Below are experts of layer 6 (counted from 0) of a mixture-of-experts language model. Rows are named router (the router's row for the expert) and show model dimensions 192-255. Each number is 128 + 32 x the weight over its row's rms, rounded and kept within 0 to 255.
After each expert's rows: "comes before" lists some tokens at least twice as common just after its tokens as in all text; "gets" lists some tokens that make up at least twice as much of what it gets as of all text. This comes from a sample of Wikipedia text that the model never trained on. Tokens count by the router's weight.

# expert 23
router [124  92 146 125 141 134  90 142  69 121 111 145 111  51 130 154 152 155 109 177 151 123 179 159 125 173 127 178 139 146 154 174 137 133  83 164 182 118  90 128 121 132 130 104 129 144 142 135 123 148 171 171 166 113 135 152 189  68 161 193 174 159 161 146]
comes before: " |", " of", " and", " in", " were", " =="
gets: "\"", "s", "ers", "es", ")", "ies"

# expert 4
router [130 138 121 129  96 112 151  63 109 120  87 116  62 126 165  95 153 135 114 119  79 168 141 121  99 142 136  91 141 140 106 115 125 160  99 102  81 114 130 212 159 123 140  91  98 154 172 151 163  71  78 119  99 157 146 120 134 174 186 164  58 125 104 170]
comes before: "\n", "The", "==", "In", " The", " History"
gets: "\n", "==", "===", "re", "m", " s"

# expert 39
router [130 112 175 165 102 149 122  79 153 150 131 142 189 108 125 110  89  91 121 168 164 101 106 126 100 111 140 129 136 151 115 127 113 108 165 122 123  96 111 129 107 194 159 163 102 171 151 116 113 169 114  97  88  85 144 107 165 143 102 128  44 128 186 137]
comes before: " |", "4", "1", "2", "5", "3"
gets: " W", " P", "ist", " p", " (200", " (197"

# expert 3
router [185 174 153 167 105 117  99 163 173 100 194 146  69 130 140  89 112 132 150 177 118 118 152 133 113  95 151 166 152 110 144 128  77 148  81 138 127 110 123 163 113 127  88 129 144 121  65 166 139  51 160 135 138 130 115 141 130 161  98 135  56 144 141 152]
comes before: " he", " the", " it", " she", " they", " but"
gets: " that", ",", " and", " which", " but", " when"

# expert 21
router [101 118 137 141 141 158 145 181 150  96 145  98 141  93 159 126 155  92 150 139  75 143 149 176 116 111 100 153 131  87  89 137 137 128 165 116 111 149 125 120 133  72 106 180 145 151  80  96  81 133 125 131 146 133 189 136 158 148 102 127 103  85  92 129]
comes before: " a", " the", " an", " not", " also", " known"
gets: " was", " is", " were", " are", " be", " on"

# expert 20
router [ 70 140  59  96  81 140 135 114 120 137 136 141 154 169 115 160 115 184 136 151 134 177  98  54 173  69 129 115  85 104  95 140 157  81 128 178 125 146 123 126 140 103 144 167  90 167 121 154 140 115  73 147 135 112 147 145  64 150 150  63 156 133 153  97]
comes before: "-", "|", "\n", "=", "The", "=="
gets: "\n", " information", " U.S.", " Animalia", " States", " details"

# expert 2
router [170 135 100 135 163 164  71 143 109 132 191 152 123  82  99  97 137 115  60 123 119 105 107 119 126  73 110 165 144 148 106  94 136 112  75  96 171 164  74 148 133 115  89  67  87 141  95 169 152 154 142 114 132 129  92  81 154  99 113 133 167 143 134  98]
comes before: " ", " 1", " 3", " 2", " Party", " 4"
gets: "|", " |", " the", " No.", " Democratic", " Years:"

# expert 38
router [127 194 122 115 143 110 134 104 118 127 198 116  97 102 141 139 157  85 106 162 131 140 149  93 186 143 163 156 184  96 125 117 130 108 149 117 164 140 162 178  94 143 159  72 121 143 154 155 141 154 204 104  61 198 143 145 162 166  99 177 129 206  84 161]
comes before: " |", "^{(", "final", " silver", " bronze", " medalist(s)"
gets: " –", " ", " —", " L", " th", " fl"

# expert 14
router [ 78  96 100 159 125 103 175  88 131 112 107 137 122  98 134 124 126 137 141 150 132 159  65  65 193 107 115 109  82  92 170  64 142 121 148 142  67 182  83  89 156 101 140 130 179 146 131 133 122 177 153 159 159  86 134 139  70 198  91 137  89 112 134 150]
comes before: " the", " a", " his", " be", " her", " their"
gets: " to", " with", " by", " of", " for", " from"

# expert 1
router [152 111 182 166 100 168 109  55 104 192 154 104 122 113 121 137 145 167 161 120 120 130 163 141 112  66 148 116 132 124 142 141 167 152 160 138 165 153 181  99 137 154  91  96 184 179 108  70 116 129  86  59 109 130 151 136 149 131 117 162 218 116 206 104]
comes before: " |", "4", "3", "1", "5", "7"
gets: " 0", " 7", " 6", " 9", " 5", ".5"

# expert 8
router [178 127 101  60 112 123 107 155 130  77  97 155 124  95 104 107 125 199 140 112 125 153 109 108 138 141 136 116  73 109  93  79 150 140 112  93 132  97  88 131  88  99 170 191 210 112 128 164 135  98 171 124 111 132 126 169 166 110  53 140  97  93 127 135]
comes before: "\n", " The", " He", " In", " It", "\""
gets: ".", "s.", ").", "es.", " =", "a."

# expert 0
router [171 101  82  96 160 124 126  90 139 137 105 106 101  75 124 145 123 146  65 173  97 116 124 133 101 133 178 147 103  91 168 151 140 192 100 155 165 199 136 118 121 104 141 111 126 109  94 168 159 171 157 190  80 117 161  96  96 111 108 160 129 145 122 121]
comes before: " |", " season", " team", " League", " Cup", " football"
gets: " a", " the", " League", " first", " Cup", " football"

# expert 29
router [141 101 156 150 129 189  84 144  85 145 138 116 120 116 169 116 173 162  97 153 155 105 127 115 129 135 145 146  89 148 157 164 120 156 127 151 113  90 118 147 133 119 106 120 132  96 156  44 154 119 148 180 111 110 125 185 203  69 180 147 140 133  94 114]
comes before: " was", " is", " were", " and", " are", " had"
gets: " he", " He", " it", " they", " she", "s"

# expert 15
router [139  79 145 121 115  74  90 119 105 105 121 139 129  61 135 128 130 133  81 143 167 163 200 143 109 114  93 145 129 105 133  72 117  80 137 170 111 117 144 186 214 111  85  95 187 123 161 128 106 142 104  75 130 158  83 119 138 115  85 131 132 156 168 121]
comes before: "\n", " ", " 0", " 1", " —", " 2"
gets: " |", ";", " 0;", " 1;", "',", " 2;"

# expert 30
router [ 90  84 169 121 109  91 140 143  95  93 158 111 121 130 117 130 146 186  89 151 133 101 116 121 151 122 108 146 122 136 151  96 154  99 137 140 111 171  84  99  95 124 121 164 193  76 142 109 100 138 129  84 168 146 144 127 123 145  59 171 141 136 118  83]
comes before: " the", " birth:", "0", "9", " List", " his"
gets: " of", " at", " in", " for", " from", " to"